{
  "num_hidden_layers": 14,
  "hidden_size": 256,
  "n_experts": 32,
  "experts_per_token": 4,
  "d_expert": 256,
  "d_shared_expert": 0,
  "hidden_act": "squared_leaky_relu",
  "moe_layers": [0, 1, 2, 3, 4, 5, 6, 7, 8, 9, 10, 11, 12, 13],
  "router_score": "softmax",
  "normalize_top_k": false,
  "routed_scale": 3.43,
  "balance_loss": 0.0147,
  "balance_bias": false,
  "router_cosine_scale": 14.0,
  "init_std_router": 0.00748,
  "lr_router": 0.00103,
  "vocab_size": 16384,
  "norm": "rmsnorm",
  "norm_eps": 1e-06,
  "tie_word_embeddings": false,
  "optimizer": "muon_variant",
  "learning_rate": 0.00926,
  "beta1": 0.95,
  "max_grad_norm": 1.0,
  "batch_tokens": 262144,
  "max_seq_len": 1024,
  "train_tokens": 806300000,
  "max_steps": 3076,
  "dataset": "wikipedia_en"
}
Below are experts of layer 4 (counted from 0) of a mixture-of-experts language model. Rows are named router (the router's row for the expert), up (a neuron's input weights, with its number), down (a neuron's output weights, with its number) and show model dimensions 0-255. Each number is 128 + 32 x the weight over its row's rms, rounded and kept within 0 to 255. Numbers have three digits each.
Before each expert's rows: "comes after" lists some tokens at least twice as common just before its tokens as in all text. This comes from a sample of Wikipedia text that the model never trained on. Tokens count by the router's weight.

# expert 9
comes after: "the ", "a ", "The ", "his ", "s ", "its "
router:145111127137092113084096180119142092077111130134110131135145122134127109125130127094036131126108136190118139167047129161156117154179104137110076120140161131156158073116146050134133052085135117099118137189082088154141154129094134135152138153121133135118129096156091153164086104157147101137148168096182187156118141182082165134141103106096121132120172160206141193167132096186182109124126116132143116107127093108088153058086136093137129119107107120131088152124137134162113128149174157151116093177146085117088081106111176057131110181151123163130121165121162103083153121099190109189163086083137168130075132171085144146088111072164132082185123112079136135118104137168116087202105091111175082115110167192126090147109197100092134131108128140115139149124104144118157184154076194
up0:092118159125118117155155170114114095131150164094148122136152152148137096160183103104139144134142154144093083147138203155145124129138127115114193136139147163195102134118094150084097151134208162162077161092097059122089074135142119163157179156177152107175196144069134093167100111097131137121129064073089169177079211145097133069158065149050063154097098117157138169086123090119141116135139090115145169081109129127110112111176137118090089150168144107075143126118189136149127140152131114131147135152084121125110115148089120168156105064078149098136119074094155143184108114162112106123088151133146111134156083079116167152107104100050057156167156073125104151099093081147133120148178134110104106124146125109135133126156163126214151121181164158114126116146142094115105168157096080
down0:080133163175123121135126148132142119189099124196137108113167144106119104128143164109114065151125068124066130169109139147121116170178115097105161167135128167201165119167149087129189168169118083111133154125123155125197123091218110097133129130106077092204106166126151111117127142082166189135092159143122170107173120116075151154135109129123122079100152144175115088117168134101117101146125110131174138119118072100107091103118119192094129064122112123108152181136157102091113148133121157197073094074139107108126151111139123112076144146168135116091118121101128097141153165010120128158081110094170121119144104164120174154104142140120093065120138179111156118187155153111181099096072157149094127128157141118123079155097135143154083126075099124124154109141026039117146130116132158
up1:119113130128098134132114165076079140074108133155177118157119079126104097153164175127119134126107080113120093174106122114136154182110191108160171105203086088111177122150083167156049134162129193097112159123150126173121138156149147183194091109122113137125150132206132117069115088101129096129089148161112157168131140130080117089190123114101108094107108144130142190106166121149103140142156082180070116133116139117134180136151146123162135129132065081117149144068122126123114093070064061154139147146124121089154068132098164138099121169161088153116106100077135158128090194122094102059116125132120180104106123135092139133118182076132164161076112161096170096146109101196088163150072115131187114159082141141075138120126148195092146192132122143092096121092151122120055130140112108
down1:125167119103118189060156135147120138096160115153145151085106107127097144121165084185148176188152137093174119181120144104100170161150112136122145161172133149161092147214222094164106112187113145123185070149141122127113188146121106137166123071120079157151129190097109121071090123160122152123129164115127149106145165156127097153070120132085153119180085139169068114159101135164107167114109132133140122143130137128165125096143127122171138114120079131124128086146136107175133132116132133179089107144122097119151174211149092178190209124135163186142158121152128173164100080080075177152055148076169218129112125098072125110154096149137081125124112122088161132106110145183131124084106112062112134141153162153125143113173069126130169160145104158122124143167166081155154107153108144
up2:126180128122125196177138050118109124142124181176108145050081174064129140052122150075137176099148125149131077110119115107151134130100154126183109133165122106092156129123090152124081125109138142124118124095121065131122094114081146141149144131171156115168141142096150120039140136109127074185129093118071144166106152089128168144095126148124151105134119099162120142112096102135132086120144134135163197164144151160109101137091092110135195138122190138081092145119122117105123166126137144124202193098109196151144142157187115127060144121122126104169179130098120065166140101148015104094182146151137084104191125132173077098181158148135096112114157127103130130207193129146147142128152126095082109171118127057136153138108103126127143132152092153142142135141079100088107113113155058
down2:175114159154116082174114105096138163119186168144142132134102171147124159099109141087154172093153128159120127132098143101140102083101177116147099149154144075118127181159088176090083200067105100130106099081112072108111088079109140124156090115072165149201116151127116111054153117074144098160169133114121142188119154141092145116129144188106172093102130136189119114146093112195129182155141131109138157156125175175181119095110101113152137188099163164119147150112093169078082142136127095164145148104113255119169105111140125133058123131054134134137145147126121099183129134101078134119179149116165146105156143152149065084166136116132112135113116155147139107177156119139150186158148135091094087127130109052159169123109158128109111144152066111163156109131130116135060117116106053
up3:173033160095058141205127160151122122134159052156106057201104159106163106134137155137148120167159144109126181132094131140132135118152146126158191124133030123113153116103126132122142098143147167146077159169136083109109082093067175136122150141124139147149144100172138130110097105107093109121072133140094153125182117134106143157119117138101102139130139107156117149155139145170153093120163094032115137135169124077165122210104147088112150096080127138139098117130089099213146153155051189129191134138146137128122134105136121138114153136125131110121154100216108086147086204143086127118165072132136092125099105186159141126161196142050105115128158176137097078156153164112131093111180054122128130161109117123131102149137148119122174143093132160125147086088120120129112125070135123
down3:134155091133192157100104158144140094132130161093156196126157108142140153132140116184180100155123123125059070154139147144105084173129095081106161207148140176164108106115095112164151105151117119136167140071131167097149151161180056110104130149096150119102131115075126140202149106133136164082140047103122092104118147120148079151147066155155088132134118187081167137121046126140155181172122141145089108137178130125124115091135171096109115075110183060201164122137140116086082169108192125086106119142159141156149140083151103112162134126135166127160121150128146137107116051107181126101116138126129173172147136135093148098119102107171135183095079148090107136092084119130133233165114153096169141095169132184078135157171116157139126158138125092177136164123153177138155101138139105
up4:169172148155140146102151120135105118127121167151108116167139162131146127194166141107117121196145094156155118091183134093094180122094153103187124118148135123163094191170096106171092124148153150090158094178056117125127109137114144078105140151130139085108175164033151134116163125155182120141090166165178163067177108110132147154193124064153126104089105078117116162119146096132104186125097084105115121125114139104124185104107157086204118098133170125152086076072140098168099115160122117094142106113123115124131136112103116154160099089153062132105169073124140067082147135140115136094114095152112072118082061097158181173087123113152145084145175142137159095115139192085111123088147109196159161085155118113140143173118216165119144194115120145156132151140141096092166147100154086
down4:157108169117130150151139112157115137175117149175060073118132111146110195147165149078108148157158146129181099119144132169080173158138121094140136052135071116138119156222057093190083149115136078157096199132069090162123135173110162099111115135143132110192114136043199170129132142181151107111118097128135138083171134158117141146168130074169122095128081119151165193186107154135200114175142112103118134104130091112174166120129086163151060108122151153179098132125173129172154146142128121120155062095122069122109143155106086166094114063182102167123106088142158056109119146125115161145133152150133093139065078068169113134121115126120111096128170179080150122139143138139136098102173177139132168138132089138130082149133123128143139157102135117114137105121105134115108167114180073
up5:127119121115087138160123143203178125085104102138118153140116131178156068180178113078187158143121056162107094143077126129151109184075142139100153185074154126113164058148096162144135178151155154104154097145128136155124187132106108102119145140082101141169111088189127118115109119155134114123166183140133143126201080113087139089107129087135113097152180110165109145142101112123126124156171131150102212095154130113093161133165052173124202128096149103123148144126114170074126171160101135152098166103116098192133133169081163114104116167096118128109104149136172185104137131094183156168132121093135147105166171136091155106123167110088153081090117099093085105132136110164138115163116101168111113162140141085098079132199121130211124155078191117106194077091149096128124129153066127
down5:130110136139143133149132127126149112151142171128127120120164172133150080065094138144094029052139141095089123158112127129147089162136113169164107159131171067068114195102096089133100134107201099165088165118105103065106155148106143120172143105105189129151184165107119162136114103113145155121099114111083159071089195117122129218083054143115155154163119096171117184123134169069100204096114156097162132120097152136168065149148189080161158085119122088113157118107111117161132103121157136092138110148151139084133131155203083130101154114127181172134156119173152134220103157160079102133092162121163121143069101091108110149134166118120108147119129129101065135080087140161125114095153141113111124116124104158150157148124111163154144172160117150156220163144166105129129147130159139
up6:116079134117101109115180098095092142129140097130118113160144102148108158106176123125137059176108117149206168147149096137181151128149105110135156130053129170145134116111190158145143127133146153123073095097097114107133123124157131159109074082212095095064169195144196172132141168093200142148112075138138126115099122149128149061155175145136188075152090096101140099168098136108084145147147085100149168124137110181137125053091130135102069067112159158171148106188120157136139115135075117091119163123128126132119148120165114090092140136141091107153120098163094127067108084111170150174100098147144132169142148089126169165091145144149122074168180062120133137138169100071133102073178114120152144072119115162130208114164108106162130127120096177195145140099144078151102169122153117
down6:058122115091137092070118105152122111164136094180166114142185102090139134144160108112156108150149074140117140091128037143133136191164102159149126098086131146214145131111186140118109142057150135144053138086121134151092133151109166156106107144179166175156136165173212161089167127140170110176140123159150113073114101104089141095199146104065160144142159145110133083161145121095128165193125110139149121156175083194101111194092188185119110088090111166134125186144112155122133081128135165151107134120170129132103150134087056119139145124157105131124111190146142134070153130115139090149095124141119104155111091096173154101124149083144148074115170073137149110126108147141082090100185147153096097124161127114127172181102056132160091087088096144131189140138172097130137136139133125
up7:083120169158060172090180164092112114140100159105214123129108108159118145132089177098091147175094147033110113107129111132136131141108130084103141132151075134154144135139118108151130094159136071143116150130209171098132102202089159167121102074140138141082182108134168150114117092227195119133128160102145086146127094171118138155129164102150142097120132142143136092148143169105141116117168101133090127200121127127137062156158148120142052099165151142145182155203079126149146144156152102093133117139183111090112120116137143120113099162171176164133140151068188105104143116134144109144134131106121098123189115129126121098139164141118104146118216170164174146104115116110130134104118131140149124074105085176126123142116108147075203188149150081183144143190170092126106083168154183
down7:190161098097108155083167144097099151148097151168126119138171155105168133146160142138166151143173146139149143171148178144152233127079149156119161148113145080092117111162100154171127162103206167138127116151023091100161063111179085149118105142121140139115102046093109051119119141144129060170115147129156124069106107125124145214104112163123139143090074154122117145148191098144109138152152184112104126155095129099160137083096140107166174121138176151145130124148165155119125110108127159137151127139129103126158121079191129123161121133146164101159119158169181112162095101118113063182065159091143168160090109128087123142109130120154144173172145094111074122161086132133084167076203124109142151109141137132161166174078143162125124098167130104157152071132124177122143182076102127

# expert 16
comes after: ", ", ". ", "that ", "which ", "was ", "where "
router:105165123148147124122153144122153080066123203112096090119103127098065120171198128135085124129119179141136186090121107148171106159131125076155110168134105121168169047067124082143103123125075154129105138141159089122092104148172162141129161115162122087129124096196156114151068117106102108083131166116107121139173145205094101096106114118061092154144148049213166152159097153100141111088123126115109079121097135123160141169153101133153126109171125129168134150155174122176031143164084126108183111106077063139097122046124141071105078138107088104099126151137122171064065122087171151179113086100125154129116121134078164118118120150155135175157148096169141110119106138105146151121141086134124087157129116157121094146092115158135149124063169180148105127159103116131161171152165135
up1:189141162123145087096119143194111135155143165130133133145165120104179114103139102149142089152133138172147102161111110111076114126152102119125112160093143064189085126131125130159118157134143123117172191136130081128089140113113143151152184096096204060111075104141146058092176130060110106101115153080088129165127113089140182029136095116123140136105167106122123134106118148144138084148160113147240103144082149145202095124100118160134116103097162145106121113169178168142145151105080144100174099094142199172129143128087154149145132135186151126120128175141144119067145101154185101097134121159115130179106112110129131100141076120163142075070097117101106094139152203106101142115127165146108161162134181099126079099111130153127163210133112140163149145126218089105092116142138065
down1:087126091103169152123102146154141148185166203111171127125153107102139144112109154130161136136153100164141063157149099105107121139064142099119085099138130068115071130157160151151173131091159141149026172131107120121138115099109124153142175081050105124134133076160134083096118074050090117112147136107064141164167119097138125079128062122126176121125135097118069106147104165111105139170125150149174102132159139097126103138162136156141101154101145167086160141144138136224133116091104164130175111113155152153108194156100116096168052118159133132157114173137111175105169094158131117119124131110150101193073116141173104092116084142112186134095067147132089116159154197096151166125137197170128166108113152135100087192145125149118127134168121112190139104135130092086140096138138035
up2:103121142153121139128099116153120147179119086117095187141135070091110202134123155117199141089116148084137106123140094163098146113150173056094168050179054062124147138138157105123130199117121084116086142110060174160145118159109165130105120144120117166158170129125131174183124113102116116131138127155137124168151152104152086145113084136094135107091132048126199159117125094155117110144131161137143084108183120144109139120102088205145097098119065134111162162083118115124134122162089135149091157138130138159196084136057117148155082142121196125101117158109118170100137210081129113138146089131161143071114144121155138139072111119116162144047102159066132167108096078123143137132140118093140128113114194072084099089156080038100115102133145098146089145133096135148113155122173096
down2:125143175164140202148134095142076147174151101130140190122075099167135106098179157140137126144095174139089053091124117104142114140125102139161070155163156131152152139157135152074203128192151083140174185156145089155166162144099122148158142109103142097116193140154093094133109112102177124173121152106072104128137074137118142132142138111136085124146131144111076214116091091154133114118138163166089143150115139158080102148116148141131093123123196095111086162115092133175120119134136133117133101105174102142078095142143135164157066082119170095114161092173088172114097112155099146126183134136199137125134160078064166108121130169166078160189169102162154085133191127198128123185065135185156106113181120120146134128115137084124151156088186136151142129143193092182124157081151104
up3:145168126132121151100076118109037123102134132096149123171107138121114146101135167116127175080135124102094134115174150152078190145175140091119158131118152090116131085149131142133099190137078131086095160172170202124093115108148157095168094128144084120095048125131119185100152134060150128184104113127100095129154125139080179174120154094149124109110149062132143063121063101125141129191126175141159132155139161077158116139134138106175164147091083146054087146092111200042115140128208109119105153131116155157118141125138208140156140192137134126092089111106116114103080108112148146055146185124120149195083159124147146069159122117137152098149145124132115125157137158134100091097097087066111097072110154096225123102107096129131142126116116165129173123121182158101136138131132145
down3:085113078160176107125097106087082120090137186106148129180116141136098144107136135202089139112126109124101144123203094124120136169103134074157154148130169097122154110104148114121108148164113111114122114157171128109150161085168122065151106098085111118118127105139126113172175112171174116136104164176121070120131143113090064114160183129113091140140203106144184114097107063114147137180070174105100108066105156148121128141115110057153169120116091120162107119091122146078122122108187102151114105061155145165132134081118135170156123159112095152085137127210121116152117138087134178095123109090079140185090194115211180102120127128066125168133152169150139132090101080167143109127127118126089093161173123120124151128067118130119168093162169225078099119179138175104134156089173163
up4:117076120111129192166165110143120101112170105130077060143113128090152142111159158082152107157067117156159131119126124097111143078162099097159115126084191120101144088159137098125093079149101094123090115194095099123193176122116146147132146103185066150179125151090133106124125103137094144168144143109149112154164101091107171141126124157149171050113099115110082104120146150125152151097126141140110083090115156103168141121131185078150072112037077119150160107096086085085170170091161148095140083076135097154124169129170096063112131134118169105111118130135153073138039106150113151170103184181125074077130130072175126203152202116109137180122146156137128155148105130154178147167113167096109100111148115146099099136120125149127094181131059101121070138141103136083117099150160167
down4:128081079085124113143141178131148111140163103190116175090047137097143088154214106143093129087146050184129143088145104082107136148157178090087102104118144108098087115142175143153157134080122106116220115073109142177143115107101164115147124151130141111130131097151094113132107102115086101079152076143192108129105066135086136150126119145134094165109145083153092118116147137122140110156097111139121212095099117154124184131203149112125105122160138141139158098129136109110114136143129094093102133153097157165135155123171170116105111052104196142135108128154230122146094108112104116122187147100096116158121211141119091118078133117108119202121154074103191110109054164111092083155115154205116128141132090084146100133085098134097150106144084149134119120123161137186153132100096090
up5:153098106129113155073141101159141190101180093163096094118101151112095149113193166079226164167133157129135186175128164126103108153098126118122113141074116153076112129144100152199199134154129152118143135128119142147095103098118091145104164065166159123120121132114142198095087169139140104135132102112144124144170193138116146129065135113138124123064141138221194129128126099120102101106143136120069179208137140085095071136170143138184114156125138100129109098112087122103139066135120132125063115106109186147064102123115021141099141114130100146083145129105120129190145096177082116128151133068082101150145109110097134119091124146111091109167165143108165093134129133149084119157102132150138100095147148118147160110116058111171102101068189110137172179064109106122112125119094131
down5:077126144111119155152083095176112073142170148158053099113167133118150114143106090070154154143089160154170121107119129097153179112155137138108133156109100070100151119180116082167089171184118182106170105121151110165097132145129103121168148189138160142072123171112161099120132079108127074109159119113167149109180081065089130165137148123138124127175175138073145136142186140186102112157128189142112092141112167115129145097115107114112156138117108105183195118087098043125142157124110117086168111186130094133172105126169111100139121110135159127150119109119131202113096112067126120179171089160126159130119193096152076170170173177134142122102105070095148129114138129105099094128174213104134151163105139181193148113161171097141079077127070066144131130142187110121151126081134099
up6:124133137167097191127121075068185095099138135138100087131107127153143102122112134144067165096117130174136106085153164150124142148107139089149098070170118158113149136185110131096116183097052150071076089190155215136110141143105129130191142104155213163128140175155103068071157148111122124098076123043137136122140120100110146133112158084129156084118164176116131095097140112149167141148182108103129088135105114115152172139106124138130171133062124137186124122121167117159089158114081123122085138116105118072139110200104113128141205133125157096149103090091201133147160153201127140173166145122168145131115116142181162109136142106172102120098120169163126152106097188151134155158146144109120133158067107095082109131099113120110092113158032139112075102124080151147139087124143184
down6:165150156071226101108082099163138127122146162139176161127145120103124094128134169080127139146142106167105133119145110206135150116116164105097145123099162108104114090139153116174089087145170095122199118091182125094202134104107166143119142188152059168179095088142203155139164181160135151099167131189118137152125134092100109096149134083164104139140118105098093130161164121073144127103106112164163176092137136135201121070158168133159097116156096091119124121114126095141145093150167136086125088128152102209137112143199182153204115109079137129115129092188154068090124130129100121150165230138097160121116128100115110132130107167128124124071140148122054105113110109080099100137140118148105132098134168173087103173119154148099147178169180195160156136129143126164112138113099120
up7:101127128076112162113194152142168084181142121033069130108130105109091072138164132122122102089108173142122125126115095132173150078123130138152089106084078131151071122133111104140126114221132085104123095153124109099156173141130127097105109143056161119137100128149100177145161167170153121068103134114088158086171140123158155118110157059135096127155106142114107198194171096176139150153176147149162158146156111069174121156051132127107117047135105116087164113110071146067131054107120178127143154129136115124096116131099083231183113177166093086150115122122136133181140121075096120131113115096067156153141140129119105141162162145113120085116072130129141131162180093093174108152103154172140152198129137141172143095116109142119144153132168146164138164115114136081165113147145104
down7:146082106167108140056128173136107127075139114148186123163173160084132144145099103132067097176065102160113171164145129122039095154167135148124119168151110091083125140133135113143124165122089170190064127131146151120085098105177153168157072146139125191149128093113095085110063074128116109089147155111149091175133154113156136097159087206136141085133096100192133092110109077129106100080132120122104146133087096086089131080192099156126087109202094159141103134150135112178138137110187096128124105097131129104191133150184156131091076054124203098115082143155156147091149140161144166098149103109162091152145113129115164128122069072088158123102083127147129107090079141133131145090163184100099105109133151127163111106120088158139152108180131123142141074106183125104138170086123131
up8:098140056109112173194131115159117129124100115150119177151048137093032162144080072122112103168112113128129154095127122057114174141082126119132072125083151109131114082107132164108124135061166164114130165132143134120130156129156107175080139144160101145149185059050174128141175147143182114068091150144112188128101118155111147127147158110104097143126128093156149113084124168081096127168089159079123144094141160139196107120103121133122102149111137086136099127143112141083169138106142080145155168084155053135102158159077130145182098129090095181151130139131156161116144137105138092149124116160117106113117066122130095175125194113109161089093139150173162127201116134152123132148152066113097136130116130108141095194100122166176148158114110155198159212080167153119107142187107169
down8:152146102159098139166112130181201091080108178130118120145107108151079071153084142088109163143107106073152113087160162111112130123094142147170140097080116173109133156111120062143157108132112120137100073128120169056072088115145115116173125114124095056142165158135138193114100094129095154104146125134153115083089101115101154153166128131172127108032098129161143137122167091139128097148152112136107156122159115122145118153127086168199093130102186093056051086154098098113060160123149120099130083142117081099154139131109112136145102101107138078152085142133060148127091130172101027110135154150129120072113101133064073118126142118110149129172175131146058124120120196173156139137133077123142077131161110112160072097163135132136165159064108153193186146123093111111171124118124132

# expert 2
comes after: "the ", "-", "a ", "un", "The ", "an "
router:148093114109119148092162165105142168109092101139099191143112133098152110101154139172089177155146151152208124128096070125115105098151126151089113128078147162152124083171134116178108151131120089119130057123117106132128145135144135174116149156091158147173150136089088135148107151157172140160095135113156173110117124159068100104152131073085115118135099121194116123150130132166191069114071078169088137127131112150126216143081115152111132137165164104169152157169099123134110094090112166149095096151135151104065144215067141123172083194103142151128136152157113088072131152132115137172176081140150203211110128136174178108110139117116112070132141151135149159175083122139146124154156166116150100167062199117133112161148202114142111081153120124172132166106153135192183152156072136
up0:132135155157130143158061112111185127104071116120111117177124129170157076121170166130121155181139090091084100192127175119095157120150136166080127098148160120142064121142150075121169138124111155119053140179094102119150182124144169134129134105087163098144091140147130144114150090135175105142086103132114116161135109134165072090132160098143169192137129135149124163149140143169040087068167120174151174081184098158128095129161115135152071173203101122098119114184118071117140132114101102109197077121068172119149110163103161165115132118128080115112145099101142058141105141156109130122155100122112079167103124136072107102193076164068078208083112101155081113114110085134134140152184072147143082127115170149130154070114143117117112085113145114091155135153073090131105134160103136
down0:135061187129099170080093123181180109147114093109090071113104198099170088103156177084159122147112102150114141157115182094115157155106145180094147107136156117113108098187098091143089131128152129208124092139085182154091085121125111127106099122128157191148119139103102122164106142099146128120163116155103088106132052137092167104064105135137130148106128145147128089134145122122106113142111149095176155116143094159181143109210148109146098124135085083125159093232122165135169116153123142091195116093118158146146088146100115086168137147144101129164123142166132096158199114163124190155141094109153088127113117205088099150219102108098076116095219137132125161107126099121159096092200121130155137188105168121094124091120123098206110096135126162096133111128098152144134130108122145
up1:131128188120152220122176064194119123100117090118175127203115112096122131133116069135077123146164208100126141075138108117102208102087125114132107141131167144145145135125109122118121175161135162064152177054188101171107124136171169164110127125144102145101114182177176164137163148133151085083174155071100174208167108124131115142089104095111126149112144186157106088081130151210088097106092197140117126162221127109141144157139110101118119130112095128075113083147132108172118132159118185115162120150093123097111133152125175141099116162147122194096118124087079161103137113109084089101121137090120180089101101064111138111109171189129162136096103147126111129155105091127129104145147137141103107147119142162188104089069134165149144104183102103115105143110104159107111152117151132
down1:096131108187123181119175129109136125111091145116166133068125149092150139104092197176119119133184145104113088112099129095147097112112123046147113130087111143148114110140182136053207077131146115108220159124152099109146171073218132114095129152098080127066183191188214170153137091109142154138104112038104166158123101152151165091157149081134091123151164138202140116158093122199131117207076155123180122165172147138107114119130044162146128176141141148105138104132145108142099112146121157078125168125137139161160123085142112119147131186130153121136124146121117172078184162096122133126133126120101135125124132106109131120149121114111164118150157154099100103121110201107139111127166113106154108095092171076174166163155134116117167134120072154156112124164164116116164142170143100
up2:092121112177105110084089044144107111141138118172139109173208108101146175156111099145133125105128134065129163137128137066120099144148113167151168142206147069129167143146122068138100122151147151134094097144106114190149156147147133125125098135147070083129145108125110129155147139119129115171135151074054162152154092199104083133176127136114123155145121190129128139081105144156188109073139165166100099111178109136138160133173171129150101160145121153120129179140101098109099148165221079112137164114097120126172116117113141081134175051113109165160113112104126085156096126164090168153128186059135120121146209177169133078141107060135145117158141108145118147131109092136157159171153136146093099132093183179070168151119132148077121163122142092102167121176114051164167097147170116
down2:150130135140142123124144078135140106115105071188151096131139141068151060195131128170097112119182140120094145111133126057158151128138215135168152115143139113201133167185124072097137182208098134088128096147159125106074142163136079117139137169117127084178120071114156123120094114160178089124130171143101132131110109091116152124143085091092070130163116124126084092162121136111132093131107086141152134106118080168067151112134113171159142129114140152098165148106117117117156066174114128096110118210067159095190104112146141152195132084112063159129113106095080135159173135119099120176097196058142168126132152141187117073147114137168096117156093151164091162175110109123127169137120126141069122120119145136111114124062155119121155114125116082151124145167107182161148111228088098
up3:183114153101113131107064184179089163159108105172075148110091079145132193154085165123191150112184102118101123182172147157194120139136093133146109169153132137104122056129148128133099135151091167119074125194159100158138096092080235165110126122127116103054072106128079115131097131131141131127134144154151159173167131090121156107128100132116123128143134145187170126144114121112106092083115124118162101124133119103146083126082150181147116067143149110153105114148168168200093120150095125107116129093106139122124133071099113142080120148132147115097114133139111117196139152181025147111131125140127061141126082155167133138098140105096065083162111103127123120106087209135182133140119143155130098131075126157163097097107176138141183154039155144096160120152110157109091180176097149
down3:111119144130148133126167135111114137112172144129134081179087093118141096114091149144148161157125133112080112165159123119139108066106123052099114125114200182107131160144141108137136128148142124153106142170103131091124070138153125120167132102126126162059171133109074123119104081107121094207169147175125109143112172180162082147134148126113111124112162115138124186144133059155097107154200135129092075070116122153102101175138109074128140167100134106086170118084087180030112107096099121103174146165075092134122099131168142092087126167154150112143145112153066145109094123123133174108143111151124166096140067134088152103127085149067153150136075115139034132076136159130127116193114095166121117168149101161187127170125101133119137145114217124105215156168174142124191203122122118
up4:144121161139073126124104132152179073120151185127113108160135105118110139119091125117155181104136096084055113103138118067120075133117213086092114092108184131166063180110121160129105158113128071128148140141126112115073174154091074152149125119180138170091118154114139143103117147142099116156163165195141156137147173079105113127119109139142138117114088138129130155073199060093107085116175144099140053135183117139171182096122129053178147007114119152104112174098185119067150189153146162134113111135156135116130140135117165118126138094096182116107133166166123155129127116124107081101100112195163106125135168112105102116118094114077099137127160117129119114192174118171067136147132069106180122170167067113150180128129103116111095106168169121143142170153105112101128126140187129
down4:134122186119150091104180111119157126163112184133072125109107083111083215168138116127173103154081122145116077088121099175118072138133151111119183213136132121151136072102146155125162127086123084101153103106121150123094166140131127125177070130173114057120156173106113109162126156133119137131154129198134117104179142127119135169110124106156091154118062123114141101116135129150136160117126134103126120186172134176148131078075121057183127164203163127092107088171133127106117099102128149200088136134137102122144135147095136147177140092090067066097124051142121142158080122112109090130057134080191133139163123045104127116155108170130093065155129058115109128134099136122186107181130125142173144129190156148131106157132106113159105158093135113115117178142117120095148141229111147
up5:168150090141074174119103104115126194141084126087136167137109116139087119113158145119143109142116125028107152165141199160155104127081108130147101181141124153130130113119168084119047091130128081129116177072170094186144119074154126074132153158111122139084144116120068148172152111110099162198103155109134124120140155074122099171098092132132154114122098143128117158112116147133076075079078179167101114147180148062148126121105141147116158085073074152116131142157114147116147104116190136118138115151128066110177130052184179105169172139076130139121094089129120073118121097103164120110142183145131130169100080147161166143091088102146125069121124154100212150132088094064081110158159127105121094167084119142149148123123122121120066174185150132089097105171122181135079156125100155
down5:142133093133099158102165130069157103131047151145124151138119116151173161139126151137081094133135097106138106110078133130133096138142127170145155138128079121118140127151139139094172097100132131151144059164106132170138104070165092058101105092138161144088064092128109094178154069113155084156188103078090092135135145096126145131104097147119156107119213137109128110186166096154099075160103203148119139154121145100119064028147165113100115123092036125125173130072194148117167107170092169129151113166106157108084135137117139103148100170167127102144133144159162118121068132081117144157120133140133098162146143143160142077108153179220135170157093155133153121083160140138126095162104118118140126153132128147161208121086079091107172142142161117154107165145174157084058060158125138
up6:195126175131084180158113137157139147103148103122093165169162131134065167160159129156080117091064142117126145132183119088122106127099130072139095118119056089106103109091062138113115147107097166109142128156165120146095167125104160108128125133148124116154160093108148067119141136145106096148078145142122201193097128111116132140079184079110121132166144070124221130182113125122104109151133131075181183117154138138090099125135133194152137138065147111125148118133174126080155169116070105089132113138201096130159118098127092146139138153085163137101076087132127203087079143111171124120110117182098088119099100130181058129127090169161147155133091153089120155197143113136116123107124119107177093092114078122104138074128163139158165125149082108071110155050151098179116064111170095
down6:153149121086154131120135133130121122125116098110125105133152099110105146181127128164079110181092093143127159155163074118115092099078115140160090155154127161156138117082142100155129134107155180146074075177146111151102128161068144119153153180167116163126183187129110153139119212150066162064139076169168196175137123109084097171145105090155115172147137125112109152156108095108128110161116191151123147142150140040113203171131116085111100172118150116131139141086191041087114189116054102127173074108153151129153111148116118098131137090130161132145136142119120077117108118103159090096129134139139172080146082145146108093063121136101115180128142145149105135123051108044108098140132131134126173069175139127109169136136090144161174148173147114111134108035155088102090070135129130
up7:154138151089080161138135134168175105146140154093064182157100108116118163141128129164187144088170139093147151150120183106127195131102105135228120118135163079211075087115126127118210104071121139194215104117149143059148125114113148109056149087158094109148149174093197085164142118123167081131131151135146077144116133105068131136112144102146148069105085138154126077143152105128113168118126115133099147082145178110142087112115103088123180115116122089166200164124116142104164094123132162132163142101134163201131147136099153149149112133129114161079122098159100116115179141166059113099140157167144140155075124139163062155164172146131108115108155150166166117084147073134172082144192135122133165142168100169133139123106115141145176115089109128107125142135116187095155071153127124
down7:101122150138165146102131138148110112128048168108106141091048137161143086134131099036106173147144089042117150174086118177123178103175076103180117179124127121154122175075055145169117179116119119118135165119121151082155111105132119073121092134122090113122115146140235077182144161129195080122095125117127162106139130136120123140111143174117121123157126170116189142086147128146138102091144118131155101086115109158080155095147115173193089087121161114110137140172110171130131138146131190120128062110165135167114153207114124096127085127099159154108061151142155140131151161122145127111129117127109176090159106161118081155139144126092087124109133172142136144122077098125090203158108138103102163163178105105087119139100096115083136163111097120126149122108028119125223129156134119